Below are experts of layer 3 (counted from 0) of a mixture-of-experts language model. Rows are named router (the router's row for the expert), up (a neuron's input weights, with its number) and show model dimensions 0-127. Each number is 128 + 32 x the weight over its row's rms, rounded and kept within 0 to 255. Numbers have three digits each.
After each expert's rows: a language model's description of what the expert responds to. This comes from a sample of Wikipedia text that the model never trained on.

# expert 29
router:127110150195111125125159123160124125144143137175151135156150116101154100123147117042093111172133085128116148141094174093160110141107113154165116137139148143152115106100070129155164062157119061091136123140165128105089129134133162089028145072155109105204154134092103074188082155188145166162141168140114135143142040111152090117145158124127164142162082131100114131139078155126179129163086
up7:119179064150110140145124080121109118078151129134135092107075125186157193085151157150146176133165148149159116151132124112094146199122137080098102095129111133088141189107102095124141073117110137077157139150149121120113048099127117134131091142173169145118126080138133123140151108113097111104128119099146197164133109065145200145083063139129109134155135079053135048130185116081138128099101
up8:172134067117117138181163139209110142149096123124149181150095149103153148164091127106124160108112103164146161137129146147138126125151158118158075170146134122143099158084200143125113231095053098155185162173181094075123146086183163135127179156167117128147140073161152119127076136152152130104140171138138113105158132104132134111127160176066157078091099149116136188134149091125141108098162
up9:141125178163143176127065124166159179132163177129185078176121136126097085091125133182111139180150171117119094045158101087176070108130128125163117116114208081140131162128172068041107083134119157156143121124095106171142147086083169100126123133122089115147123107103106121096146126096185129163109117116133114113134101101172158156137118164111147129140170141099152139147130090111203095095087
up10:133107048112182147132096084187108162168138096106110102143094132163106132115141153090139104095145207122121119135118151038120118114098118119146169039134164103148136218046138127139158132113114189110133148159122151134223112122153150132123080142107085112132169180155113105112127097168091085130120146096146130049135099143093126147150139122099128110157142167122140169097168109114104125104154
up11:091178141065158099213168159102136125151162116120113190107131080098119157070157172075116189089149119177121108151143105096104123089105180175170145093144098098098119169114134130173097116118131142139135057140087128143131141100115125096111076114162179124122098156180159133126103098165169154156147124140157123117082072162173132176052179117106076142122159134154095174136146103164109121099107
up12:140120126104161165174115128117096145133063144063128186138127125063079129100135112184113118132168134061133114126126159146149144107092136140153154168093100184098147114140117093147072116137174200093104129121177135130159143121092145117168140102229094112107126108173150159143081148106095125079106107180105169141150153207125124140108129184129066060167087139132168130118121124184116142168152
up13:146168122162166131138048162090119106142175160110189131122148126081081097143125113129107133130156146136152049144156129122152117112178142094174093162083135127136117146165068127050092109113144112148132058157120128087120112122135169060146078118120201092130159121154098119111145179125125185116133125163053158167142103138139105131140127122108141064157200162114126093098122063143101069148126
Description: Opening parentheses before notes in tables or lists, word-initial w, pro, o, and "ou" pieces, e.g. woman, went, shutouts, double.

# expert 8
router:110202148140148122083074073151107110051068116093167161133178123139178084111114162098139165169118150127128109098173171158174092159102168121148156147167147152140138091124118142160140146117146018153120081158153159183119156160117122080125159118105152112120111115181117149099074110124164130095136127156148114152092105110142170100202092135176092132148166090104149125109134076090106161088112
up1:126124157170145161049070149117160178134132149174128149160108130119162107154170093159156088143136123106090127085122158148152157094132142161160135187142121130136081168105107104140159122082097180156146178046138101158143135092114116148149149080132135101072130123180143139104105076123125136096134079155158130167160180142109172075159171101090139100087144115129182128113196126021176144128123
up2:132132148109147127149088157069130115104116117193180105142156113065160177137099087136123078114116090164108139142088153154091142198144126087107124173124134148146059184188137146125157167151153101173109195083133083135113157133175182126150117083116159122107115103142093140110138126079106091116083093097056099071130182128085172160103179161182126102104100105171086147105102133116136140099157
up3:130151109113102160081103080106069084090156103100125180143153098152143160076088095157101053120167103201128116139118214138147101145142178133128144146151122127145109169134133164140094169095151148155115082141119126131107160178152081133163115177087157159099174128168056071096187123155122127162146152103073113165088135086129118115118134132187160120141112085163140134116135188101106070090144
up4:140149116140169161114092173148105090184148138137138180095241111115121102153105131133132109137106087197156106119121126122134101069109170132119082121142132156126102116091131136098145130157126140099140128186107127122141131116114115111166165228119150127086131183129145098081197149110131205115108159181156056147125113123122167157100114136161149074058114146076137167126157179092104092098098
up5:158083119176100080162137172089135120129115101127167084136139150127107141147109105147134105133114048162103115084193145135132078192180195093149161105116089166122141108155091145182091140110171106140149146127119109131152148098142169158123125103104086120125119109226080099090101155135125146074130094117090098112183164164157180162110104162145135113175095080103173162075155134118087058127115
up6:110084113091121123092170126164057108053158186141142116162086112140109111150063118124073074101117132102065128125154144161180116121115119118112099133035121128142102131103117102144111142097157152127109117134132114194145124147112120091103068119122151037149139125165099138098193139193135116094129113165127091093087082155091098174141183090146156128098065160148153147133130152092086097136163
up7:179136139101131191081132137134085094083130190118060155161135135122086114121131095133066154128136075148107116084155127124122051135116114136159170135118089118173171142084099066175157105126107155100155127175089176189141147153173106139203105164147130106153102160146061153091101082200084125124080161145118146103148124149117100136113157165101074123181144155143145079144180132134130122122145
Description: Short consonant pieces inside words, often Latin roots after a prefix, e.g. elect, reg, "ec" in species, "and" in fand, "oc" in documents.

# expert 5
router:165100104104150103163153137102157133118098094065209107145126105094106106078131122085095145147119197148158166116115153211097120158116133103129164184119136189143135131046150137127138138093181110094091188126131166135197101113087084143167145153113057149140081150126089115149128182078141180078087121173141145160098110118114140087138100130146115118090143143108138155127160079091145133094082
up0:148114125112171202198031166127162111103103184106143111132091156089146117124151164142118172066081159095077172087101095142170062089127166107158161115150103118137118091101217129137116172072108147119137194106061117134124150149150113168139114109128104147178149130149138105131112093154170123138102118156132148030130143146127151129135161147132114102125153162075136167145143144122135113172136
up1:196140108099157124100137195160157065131160135113177140147149167097178161128111136149098142132140085182143098129167147215092109113153158131183163142148134158066156157115159108182114143112146140135149133070122074146138175122113113127148125173073180155116181102140142105132149133125172115173146091108123160154118175091088095119113196103134212160137113089132111111075145129115111118065074
up2:136126121149114140061135111199156128120109158126145046103126154193143109130189127099160095126116124181186131075106143119139110121156152091181169117124124118107105118141198099120209189042106129159135124130094062067149179098096133135101114126064090141139111181125105133107173125145165134133130087126137124147128152157128143204156153112098120127131188145129072170154124151133161143170142
up3:093115178120141132096129174121166191131151175089141130115104066116191101088136141168136063140149100093099093174092134128101161156144132122140132148096137113138158142140098125099070109150142159127115140178105108094138150090096170171143129150213212120111152144152127126201099104173111149197086124145115124117129137139129158134131113151128158125121133134157112121122226131198183080048122
up4:133116112110141136112148098147057152142100104149146161145116137136094141098136091134144089192147157114093154144142070100095145095119090105135167182071107135090087169142084121131147101097160133140134144177161124105131044090119115130036125127135156154196105121152101131068192145136122077181083150093146121125163176102117094104109116158116188197118085129158102113116179105092204132111149
up5:132120042126116156162161101181157140066103119143090173115155141101101184121130130172140048143124128166157160094130156142084144132160186106125226156100128065124207181168091103118135148130132140166101158155149144162102178129108131134152149142078090122138117113156113129068129128126121068153170134167167149055151102083110083126128124120134148119081100160146141146071124125184118139139119
up6:144172129147104172140089119135212169114168164124087182157132137105140127164130125129073145123128189127094160133107096101149121148166086118110147173111020135107143122108090109095116133126144104081096190093132134076201155156088179137100104076141089063076162146135140116109122169116159159098105138128147157136187135128103158169075092090119155157128082143099184127135170115144137085148163
Description: Month names after "On" or a day number, plus word pieces in proper names and places, e.g. November, York, Aldershot, Street.

# expert 4
router:117088120113134131139159107135132141097081129137061111154076164105144135173117172099119124097077103157099171169058144153070196136140098181109134099125092137135133085155111129139120143162158146135154180159175124116121134182062191092167090136132133107157107073145165133068115156162091170162082104107108144083170109137146096095094119101132175125169218128084110102175097136121173136104155
up0:149085123134129099149130181088144135123129120188114164090138167175111154144107121090082098146239168164088114146101072106109156115164123075111153178108124111180084130154136110120119222112119140140107060092132130176141120119150160131120134133147072134198151179118131150073143139098090071130071141146111151119166159098128173111130116086148137060104091108128173160089134137163094107120137
up1:098110178065133161157112106182170047141170085088178167138119130111136103117108126124120097082161061165137157118184124121128145114139168144114090203087104104154149071096122105064182172111057143134171132131140114074129131149102154135111133096116161126118166092141128098120112090169203149146129146116134121112152050115124123098086061139138118080171109122145113117163109084113171112125092
up2:166130129130087138159136146156128121084117090122134134159143172099141124080164084159161131150211122120099091161135124101169130075125181124117121122169098124139112166079144134086125145059166112120126163139187170105155093151109080059040177107158111170110146137138088110095094109181100133197065141142144173100145114103193075132105123150108149122073112113170127143156170085161080111137121
up3:155119110125162193133168126116120092184067148092080149110159178129101128125083126101100133128157124063138109108146093147153150090153117167056108133162150123121053138128072088105111084155148099097089146127103159126177209096086145165118152098090107081151133092074123086136131169178145138131120113117119109138136129129070154189105143104134135191112118111164086141143215080102126094104088
up4:150147098120135149149182132172128117097193114119080084103087145148138106046164113101154108101065075152108162098121109175060194098123066130147073195134163120141086152157167151145138172144127175146136106092169141184145103102114177155062180102091125145086106099146096071099147108181129117124168108141083181106131131177148094125110136103134126140105158132124164140150131086129162109102119
up5:112150113097071122153125113059150149115080153085130136035136124122099103174161084121065090102136089140167109122070129100112145156147175108125112124077209173069155160169141161148117137109136189123102169118136130153066128098137144152152171150102204102150129129096089115077105078123121122099138117138171147114130089173122152116107123146092081169151090089164121102098182128190159145147132
up6:168089132144134106149094108152126175133182115192154083165108041168132081189109179139139128087143109118094122145101124103180057098175123125076153148139156142129158173132144063069162123131154112136104128146105133128117183151161166117148178090123110169148181116132134130122134124110070094205077114148122093057134091111146037127145139130129113138137112142118152196109131084128150121123094
Description: Final pieces of personal and place names, mostly vowel endings like ie, ia, y, ne: Depardieu, Jiménez, Julianne, Namibia, Jimmy.

# expert 25
router:097091146105149103148088178169123145173117185124136137140091091055147100138149108180148117172153113085197146165105104179166152127083107063110109128136133140108219096123113154171121163100138130130127098130102164132115134159114127173161108117126135186162080086130155158120132149172145167080208164086123119113090215203112123103110142146143132106105153130113122181111151129139170172151161
up0:145142169158150101104125123096100138105137089108159110099109112084177105090171146159142071108167079051105069069122081125127164145178122108166129129085125088087127102103132199136159112182123144139107146180109132120136110087129119077100100169217113119099101111138107114178128116144142134140093101133106150141140162111118087093145147096123107120135146073146179036071211095119129085134143
up1:125149107138082168104099210126086096172111170121100138119097153094155114161132089211129060109087166169141122119151157106139169151155168167154132129115143163121152079164140119103050134097151151090114121137072130138102099115121171083130085113089120058121088135099145110115144141084121187160178205074147091140127157135174142137139148134093105098122110110149094124126117068154115070160185
up2:146153090136140139058104127163107150092143169118068103095101141147124132200142127178149105083180174153083092146101087166138080176153164138089209132183103123149105161124154141088138111099149189117173091129095113151128115138105089138150098080106118129180114124102149105131188176136129123123069100101134103127137157159183094101182118114095127127143191076144130178186146135054128123121123
up3:069144166108217156117191175152135172137144173155160087136174182079135123110157182139176124131180068130137085143128130138110148121086172161111092100129126113152112090150085158174152143157107122115176117094185113124112135146157155110155145159124159196116062147099203123168139125121118074121166154091107131117163148129170144116117114187121146149154089159112152138134168163090075075098156
up4:125116126069122112095125192094136166111157169162126075112065125137137181131174120137143175138136156128108075117135147087162136088140145144120104118100178128090143123065168161107120084185118134095159204097139085127149171144071163155187085117145141122156125101177135132131078078123207108100103144116192153098109081111097068120139115126138128112144088191127159091130137078137158104113066
up5:150108163089089145120155187144143127145125090100124160118188123160149169142120141152145118073091136157110112149180118150178137120189133099162185162073152118089151097169139169159124100092163162123175136151097142124156111081171109089145135109050110106155127167154126116106154095118135119154200143036088203099118185166149167142148088183107062155140128149094121147163176124115125135117102
up6:091138180081129175087185144076040144166151113107108078121152121105190064165129125125125121184142104114139141181145120111083112105196134058144164133132115098147141208094117101162104153102136133127148123119140128110167105083136105098155151118149191146115180055106148096149090088129109121121109116166143133120070133204106107095142133128168148163150125136194123133100168152123155087129085
Description: Subject pronouns and common function words, closing parentheses, and some final word pieces: it, he, she, also, which, households, amount.

# expert 12
router:127089136170129113101133138118132128164164103055117140156103129168184137104124127050144138096142154145114093136112111182166102124137139106109118139088188081152115113199079163122099186085140103084140158106135184124166086106092104127116158117070187154098120104073095126182086096084125099115125147073136127157117182111114124077071123145095150164026135135074079118120116143133108162136126
up3:175103106157123159166150112185138108115179122098084134149040113121136097099127118093132142082091070122116156086128152116121134147101146171103085087144123190135097152127092102094100186153166138105094101120144069094120096116101175143096124119115115185051074107145186119112159088175098104146159136130145115181180034124097152111127140149125127101151133199136115124119144155128062160126080
up4:105108144135070158141123191114153141178091137170117095146134066178176096073140111137098102115106113170143096119108166148148067073131131098137110135110168098103156174150111178175099092133119111146031150094163081183165179127125179115141108164105125110147156114162127150082175180104125131090119151208135115173135137170136154143118143063129100178069169115157148101107148146141158120118131
up5:135170157072079123115123162132099165155169140135155127144141138052110133090062110056165111140148148156095149168194119153128136107109163175176144096067116136112042159130146103101132093127121127106151180121092073133124139156078075177143106122141106065084119142141102138140087116161131115131080121151139157134208159172150154094116134091104126151085107128157134172182131119128201122133179
up6:073121104138150163142154115078150120125128144177088133096099120119101135130120114148157095107149102064220108140128106122142113125138096088084115204119093140100182161115064144078132154049081144119139148114134139067115172100133121180068116100111164056168137148146114181071148161118109166082169163104144114126121104182152077100108143122167094161103097099188124145118107132164180119128142
up7:125112163132174091101079094129118165079210138103139066131124113157185167145101122162120177148154129132161106143106154144160056113124210154158131097090157095086123078150150142106115152129153144113107137111093131041197152103102124124084145042167127139165064098141125117144143128127101139119129137086106098116157182114108143180098150132071125092101153167108184141150106125079116110085134
up8:129189206105189128117155133113137149117142140047146119121149134123121143138132154138118123132104107148124151115100144110143114119117112135124124131157186101064142166162112060148117169111126063120152139184156071181117105119179166105200142106089111113128088106165154089122099115163106129108100136118091052136107128172074113103132139160117127128204175146141190147118111148132064107235108
up9:090130130120134158105123115093186114146119154146154155070163187096159155124148108124123148175161190176101106214138134166148033113151130082058129112133155104121122122183148103092094105159143150117183165089128103110096108118141140162120106098055088125133071108069133083149153101141102111098148103128157114125109118175143060196100106107126096148138121149136125197117157130110153130197136
Description: Single letters like a, i, o, p inside or ending foreign names and rare words, such as Wazz-a, Moj-a, metro-p-olitan, Al-Harat-i.

# expert 23
router:125043154147125102153170083130107077208121121168125145164176158106130094125160159077109128141083173088201118142118145097158111110118079189091096114147197114151150132159150120137101127071108153125088170147112164155177093109135116083100100189149160134159088086183110102163152173159113138134119106192106104130119105101144157099082141169146158164129161105112141084103142090124133154109068
up1:108121111098206211143133128122176137145175123037156090125153124143090164121074130106163153127090094070123140091132071071155089070129089146103181078097121116112160131122124099180100154165126125075128149108149114102194144110145179099115117143144167132096103133153133144122161135140114099131064116135043159119156109119149115106087162071151110114164133164136112147090144139151094142158060
up2:093114172108172145151157112131111123124189129144140130072110131090137122115082163110116096111153065099128051140161122119174102131115129131138112090104104134129124169145219116162150151095166170128061159098087102125136171122188158072091126131137119084093132124165093162098156139173084105155138149161035154087118158170070144093129117167128103152117140148105159112158167157143127152194201
up3:094161156079154112092161126149124130121075096103106161073119154119132120111128107136148112080078121073103152140145107078185092087142175119227095154093111161161106173131185064199083075187145147111156095144079131137196103130143120093094099132150104141107137075134156116131137111195112109147136172085139109118096118143167170096124186111168114116145148122121143102125169181117151134084134
up4:152143107112173121077116121108156132158105140100153145089096152108090086109132133144159136149075072129090135162155127148118102114095148132100119133137089068089134190156115098162084183111145189200115083127142187115124097135137133071148091104086154193124153168195099163129164119155086105203100170182122136121166113105064126129111160164116167113163117199130070076137137137137116106085118
up5:094097145089126141164090130115121142148146127100129151081099148125079148135238138138113122087108129122139161061144088079104109209104058142160123157140092136082100104118078144069151162155077112131118143133111093153131186126143098115076110155100147127063111063176134078070174110170128153149156125164143192136133089116115172140113115124166123099117121166104182139155127171128130112066112
up6:120106156107132153142182144108133067166155074118139174103182163179109127122128153094094171096119158141088153101122102120135121173155091075164113143129142161098122124074111154155146083146085127153155091091128068074125107061175175089153149193150147089129132173178152123172098125149091135168104149140128141115093069195095128113055130117163135154113147128157162190089091138163076099117101
up7:081105149145149181105113140132103154211157115140072164111122065157146152134110157114143122092112167121067136137180088170137094118145100151113103155136080129093124115059135129123141165103062157102134168149131128139130079070168187063113120143126073082128120159128121131147156087178163117181092154122135168125169080158035121119100125100095121197125149115160158132111158082074116135112118
Description: Pieces with m or l, mostly opening capitals or "am" inside names, e.g. M, L, Arumugam, Minamoto, feminization.

# expert 19
router:109131133121089125133164115124193154091101124134104133126076112186132132171128139186095125110110117149115064083122190148032107159136135171146137202173149132154137069196113170140143107187121081174110101142177156138092128151168107160156122145123164147163150098118181097087168046131140158117143110165131158103108152183137124125126093096203158146116061109127115094144113167136123120130119
up1:106133175099094142116125084190047161132157117097047126167120021110151129086119162166156151127160073136110154135080159092158135135121147128123105092126124154145108119130201108181155169119169125119197084117054141097113188169128157112117142122133104142148190086144127112124131127166177089118128132098098080149111142104094113151106149108103092114107148136096169121123178159102142130197111
up2:154157166165113172122165113113053101084121094170151167082092116118143169152112140122065163166169144139146086121080085119109130138168159097197098126154151066120172159201156172146148119123061181134091113120164116099141075103122149157148100171076099081144090116159147109096136145159144112138145124105171196119123139103162126127073107176102115105080163172127103165167125154147112080153116
up3:154152116108119133155087149123100079147102125188157109137131117073139076138142032149162153114099099084160089190114088144162136129129146143104122132129134113125129143146098184199144077108163178131148121146137142131096093127106178149088121096199140091104103104135088126111170118179117087072186156139081107147043139080162128092097147103162146103097154132195193181138112162115110136121123
up4:140098086095094139117147143148119059132180141121170122103112175167122081145139167145148142191112042097124110163077129080086149198166154200114091155167111056153124176128160148163104108076177136101155127095112118111131066130112121148191117134152079128129103136135155121111103129090143062070151150145091113093109096107098126136215132114130119157132174120144131140114091147178107110121160
up5:089114145152141133100116149122145111109122044134164084118155162164136160043146124105139100093103122174128079083178139159146191177133104103102108101116122099131175137126190127108111180115094173157201074163117111138120151139055128099169153109149124066121158082065170112126110110129109120081171161142114138111114119122083136153063128154126105120164067122084149149066152165109131140110182
up6:162128093149108068124129120132128159112166131131082132148115100144078123128160092110162116086104130147082126101199152118172108146130224186124113144107176133065128115084094131146139104130155177132100155110124149180139126103170127112079093166137161122061110151141124146141143138161144148152120128110148115163166114214149172146085110107176139132110016173152122197123154107158178072109118
up7:205115119161113129160126136080066114176117102135145081068156124126139168183164109136093110125156146145096107102119182107040105095068132133114107098132154128111130153142108142095089153097081135087119088137140059172085158171162139140136130131147124106117105131089080114129102070069100080113053131106124099158164192183110124111150153072113152095182101145154119124128132102139084078087147
Description: Paragraph breaks after sentences or tables and == heading markers in section layout, plus some line-initial words like Also, North.

# expert 6
router:114122129140076118112117198093108148153129130178167109167085117090094128108136145105155144183157202093129157161092114086144116077106127092111168141133123127145157117065084120158113135146164097136121111168153098155177167163146087147144078130176226119065153114115141124170106076040122121114126147116101116164076221125146168144097107101091139135142119080104128135103092076153123114150133
up7:171115149093134152114141132092117138147165068089094053105116138111076111152086155125130090150079154198094103124083180124104108127124098057140084142068146147120078170133101126114169117186150151129090074110126117105125097105125140141117113119114113079130148122153100165154102097152168087106167154121142139168137188127172094104137097087135047172177133126109222110123153103159174072114144
up8:106112106106108132163056140118134150106156138162101081096179084100149126161097164103151136120066138176175081159060129144129149099144135134139120117122130060151120151140109162082088102137128140150148121070188148103125099109096128157124119115138153123137134178148117073065202139062121089131092072147162161088140146130169099132136105110100132102105154147072115137098205139167165041166168
up9:174105143075153158084084147147095095121093091142183086087164108088095128111121090137118135110124118143138135082092099123178147076180135176183104170099167167118090168135110125118136099192178138109166124137146160071177150145125139144148146117162160157146109146097141165171111141110128127118193185123141121226127114204170176190144132104108119161158171109159116087139147135146147077170136
up10:072111157194176142122139129131070128177123040179143111155103111105123085101084113150138073111097097203161136168109091169134164117101159164106094148207139116148091124131159160104174127110098111154197134080123057083136094149129112084110155130132133144129087120086065152094174138134069170155136106160115154154121157170124102150130134129124074107136116117131151116154161177191123124150137
up11:086076121143117170112069174132135127143125114161174173138127149141003152118116121134133146203144120130144122117142170084093126165127141092118083104197131098079171113133156080138095158167102104082158208157116109159072134111117156139155157182101115126088110164140144118120115060159143124073151165098140097100111118105145180153127119139158108074159108145102123127144142099116157142197180
up12:098172068134147114184196120108160136163184068124073132041091154129096097150118100045117171101130174134115116121112091097136153133121127121153092070165065077162103159132141145100098158126101140140135071129090095104100104135173159185129128095110130113087094116177107110126075127121130112143157077199140120108069104087104155141145129087100101107145148146107127139171191130157149107150130
up13:144144140103104124132102095108142135117149139163107180089151114111165151107138139199114091137107086100085076183082173146093119142154139142205171143067089113170120084132147122140151129084127056157121094169147125193177107088094189120133135134083069161132108138124120069113118114085144067164115159110173139148152145078101168140062155135138146100085182151105123085134136146165071125145167
Description: Word-internal fragments right after a stem start, such as ar, av, as, v, ash, in ripar-ian, a-v-ailable, sur-v-eyed, cl-ash.

# expert 0
router:097131148135126078196157177150153145148118218100112098116122138153154191101135082133134094134101131132117133181140079073146121144145130104134147101236060135141151148140123137109083090124113157128139112087091154217093080117154109143092090161136121090124096121091101058069129129119138143108139145112139139095203181141176156115147135129105094169178162101120114153144086112145084162124116
up0:149130083069074139122115131136138174186133126123139134101147092166139129169155197115144107125122164144059140087173145129125118171103180138149086047139120127159129163108109124103111130139140080112090089064071083125100155196090058179135171169147083143147128125228144159114175059128152085119136122139163097109088176136141123159117122102136135122131145124081131127106140090104173089113132
up1:131118123209072148064152080169105108124164169149125156066121142102101145161082150135149084122103044110136099130132122186137182122104137115183161073138118125137100191117157163109168166118156141102125077056119124106183161108151098131066148140106089160103192150116097119119178115144170118135133131168135130088141112115157165170103142127153072126122107177113087113089090102130173106074118
up2:071070100089102132181139173152044076170139147097107154103177172167145144118170082164150120102168168173086130114135127086111122162138126107121114138141168111149099068117124109136102107141168119168140110080086154138146110146102165163091123140057087195049182099131136134133156116140089113085146135136127175110182121148085177145076115082135094157091096132072108136148142154142170128148128
up3:135123155114119190131158167084170185097105161123079147128145109154119208088133127174188106093155144158114210110143134091162138147126130167135161162132109137100138103163138152095095090131131126118132165122113116129122107106189116083131085161111060166133129073096074139072148200123100178155105210141180177097158095118137164127147082154100130124160176095156177159142124126147084094127139
up4:144118083109083135090168150142117150096109215109130125079168094134112149116093069112186128135068107132213116132158192163080092221149187152121124113130141095120123185091108149159140178121117148165149144079155139143105106159097141122153073149107125148123097136112105155175131102141110168180112114131106112147176127111111101163071050115082123096132103149170128115127089149129064118121112
up5:097087144117121149129147143147222111173131099130119113117119124164144144066171172151191126117130156163144150206180147090067090099135164112115104164171044142091077122130079161110129125169160112080112164144119110101098165177102127167162144107078112075147126167130068111185142158135163132107105120107104150117184127112153105199133135106092068072159094109136139159148121125145113101138145
up6:148128150148177139122114152105149124103130147171110121192125152127170163125131073118153110077141087149104131115142095101091147123171181068105155090102134086103111093126102198157129121123110155139132088043085124159172103073112166160095185187095109078152097121109093173128144106152129082184103162082103146144173156117181165158131120174142163108099144137117064093104163137087155106203147
Description: Word-final verb suffixes finishing a stem, mostly past and participle endings like debut-ed, desicc-ated, particip-ating, sched-uled.

# expert 16
router:110182125109124114074136121095068146075100153091155111135077118111168164158088182102163111125142160124140146162137108062103161083083095110112179068152119149130177105094109136131137115158126150158083123189113117177172119073123106189121088129171119112095080147157143188096181175097150166072148133113138165151103114131112138111093182160111063104194118115094164137099070151108123139111140
up7:145127131128144147181127130135109164172154150130144127128147100134152125105177123142079131088114095179113079099128172148132090133122164136094161130117095153119162125093136105173114130116098095113135115122154099109098100074126153186125074177066167049071084127201157114129126104112205146081108124176121084163143171129152091214113145097151128124116211161164137182050112096110139104134132
up8:062165168125115173098108081118084120095174160125139179146171129151095206122145146167149182129116142149156127103086139154158148181131150178141080115147078123085202136128113098178160179149118099192141113149129154173176122126126084177144092175100149135126159152160123129151148220145144109116131141137108100138104146168095087137122181116145102087116089153097133124169185143152144100155194
up9:080168098175060129126112150088135106175121096120087109154124134132146129088153109151130045160119135125075084114106081165063157141120189137128140134099161049116120061097095113130120145179078161148144027165093108110110144167121153106187174101146122153129076094121111168187148154162121144166124199145120134117143117156122083119157139148144089096142131104125114121103171140071120100108137
up10:178183125100183141156172134127093138132161164103134135139118147177131161076074172157123089096144168159061175058126078149094153151164084154078080194123097136098145128112072143104161121141140133136182096138152087087108155044102155149123172126128146134074094157119152144106114128162118114142152100086181211136158159128135133136111169143173133101175132133152084138141156144100157076125133
up11:139173138132123116133083132186136073108130091103154151088121081138141150095116074131165116137123160132169103079122140099106078146136133163159099149108119172102119103094143134191111071110109166162170076190119067161163122131163143114192109130094127124058115113159143070104119125097162087102129091102144189176101135142189171083140167103125166115095174175154154137166146179175186123083135
up12:134152110110136099131072116182124128140176111129156173102117156153110149148161151113155143131066139148179161119135096186160135130132160174138102099111132096098129112161144148101170140111150160155138129210085122138176066181112143173121118118074121187079074151171200130120190130114189131167180159088180126160175173142142129211133171092103099103135146169145122142143128165170092098122140
up13:105083071154127138127093200150141133142171102106171086142110168140150128098092070103145128107129120136129151132149131095092086143101142136108177150116114125100140112115151224166109055171139158167082149113100112126136118120187167184152124106151106120097089121190152153131095099144108145076182138134149187198172089162166139145130157075126122168118175161134153162132182125193190101125112
Description: Inner syllables like on, in, ad, er after con- or c-: zirconium, discontinued, component, reconstruction, won, Member, head.

# expert 15
router:150116111063102135141129165129142117189091124160134125123087090045078175117151095097177126064163168136134134187086145100189099133038077132125136122125055161137154126063079160142087096164138121123153123164104130131120161116133093147082128067152115165174093155163090166087122106090154153153153090111128133129109185103119116098157159096144133158145084093169139085140108112108131144103102
up5:101118170155100175080194184122107177143139137116157064090151130092127153159117131133137073117116133111117081149148154107087118099122161155197165111157115106105101133100136106125151136154106124160111153056126131067162100120084099090065177162150164107133127125089082108099176099220108142148160107110146101144119122148055162097124070111121115206126134105105185097140172152112155091102152
up6:139147104111157210170108106091182150101083129117089123121142172122149139079112115106123115120123090153096139116101179155099127143098139124113155103159099061086095126167171145089127121141097117067106164175084115121096163126195092049100168140062115163142110133113094172124134108136176153173132144099108105060163065132120172067145103128124111173160120144082193131187113150113130097091128
up7:145093146159156177063125156102154068157088062137154142161121099174187096082149096103144136107161120152145176126119120171123071135167121131092173133109132168105126172136131102140116121138175101186123142147150120156112150119081070140148087103115089139120136129134181150193109120139077175143102127073125175146220148124106085170078072108140057092109128166159123094094155163168147145139135
up8:158156069102113174145149123198103121154131106168112137129110084125169098169132130134157125101156096154115107074081169132094156077084095103154131109138151145100118166137086184171070071101134120099137128136169136156141132176159172068118197149118129132191157131145159153132098141148141047158090090104116162145142195139200117138163099131095101096168088119164123136154114165074094099148182
up9:083125102148120132116109112064138146137147146132136147104138082155214152109098155174136093077142131146165100135049117056123074137072144092129169142167117150122197167150171142149169178115125166196179155106086131067106064114191151099160178123091080117120114143139145145125113123134135049090116118140145143182137116123111139167101157117109129152153128152092173092147136169141170136120165
up10:113106175128196148128123128105130128156095095060118134133151129086164135082079109164120117188192115157073174143158147102093124111103091189174155082117165125074116220118116137139168137155098130187126090123135096144144207173152141123105118102113157089135090076117137126144106135148131141193130134140124142122079134103185195159124129128133142168082131155156105161193117190148124093095117
up11:160120093139123128132125103142118107120145047149141104133135100152153153142093098142136113163143097169109099151129106099133113080113128102114136131106124163116101166146118152198081116100250177185104155157093117053108122125112127097162133102185089138148144201141099164127141134125115130092099163115068142192116146170084138100059066116122138120120129156106125116196132142179140082206112
Description: Linking words that open a phrase after a clause or comma, such as and, to, with, but, after, while, or.

# expert 3
router:117146048165094112041098059149135088106099109177081159147087140126102157165142130139173118096133126123120117178136097101137131191148070057108152060125135120125152102095117154171172126150107102086129087095156124148087120160121090158092118117080118173188183128097142143102146102152173082135151137158116127172138123145149108112150170097106143089094144194164120128151172117113121176117063
up0:194132085123166164157120131107121136119159123180161102158139154175121162108135107132076088151177133087100108171058099097113151122195148066142101082126116139167114127139140189170147171141116149105136083078157122126200158169137141144158148178082097142168090138119138084106141158152137114200143156094096091097111200155073154108089150146151154127155156161117170124156142158076158100178146
up1:117143126146052106143085088075155097123113068080141047136124125074163105132176148140096113164126095105099129145081117089138134103155159176161094127115157165069115120131160130157107087144126140120121114077149156160122145134155152047149155108114158109115149132184083064106182148094103123138134155190110124135170117089119136099084127192128110177166108136144154074053184101136134099093163
up2:154108063152164174091159139129158115134108105167128112114112170099087138218166112145145158140108132151103089154104120195132143181171136169137165145121205120069109137110123113124102082164094157165143087134052140150191182131217184142080101110114117183106084155136096089121147123153108096147166103132161161159127137119097183110164137094113138089120128116111105120119159152077078120124153
up3:108084139096102129086095116167120087118178123116191155103161160139083166208145092181120166165142176171103200128102138110155099187134165137097164175159215209097090133122126157116153138156116131115103080161120079158199138100118140167126155092126148134124100157105114105121101195149153099106135134099115142141128111119107170083141130109119125141114066153133150141081172097110167148181139
up4:118145101152179136066095202113109127133148162132164123112111108213105171175148097143072104078190119203111081110144120118159149079151137193143046152062139156156125175166215126123070146119104145134082104152139101075123114127146134149163156099122116119148114127128128084101143129157171120106115190130107130166152155145125114126134123123143107060162132180128171125115168124092129109100141
up5:156081083151138147104140124175117153182118131089163167128137113175086113118123167130128157134157126108178081118049050112068165187092148127148092132194136123099122146172165143058127181135083142132095168152145086083138094157129111097137067106142098111130137142113148157092131099150174068089123164099133107106126102139124110157172176110076147111152182120165137177081164110159169102085119
up6:143201082179204184148127114164176100133158138122083143116130101079106165130146130114098144102183113120177110112096116142166116097155115149156124151148172117084155162130126156073074117103151145137172103174189162140097154142181151151203136162107158159143089160178109139222168107155136105117151121039192104151127137145121065100103157109153148142095148138152103146131131131101128124131134
Description: Commas closing a name, list item or clause, usually before and or which, as in Nelson, / 1935, / algebraic geometry,.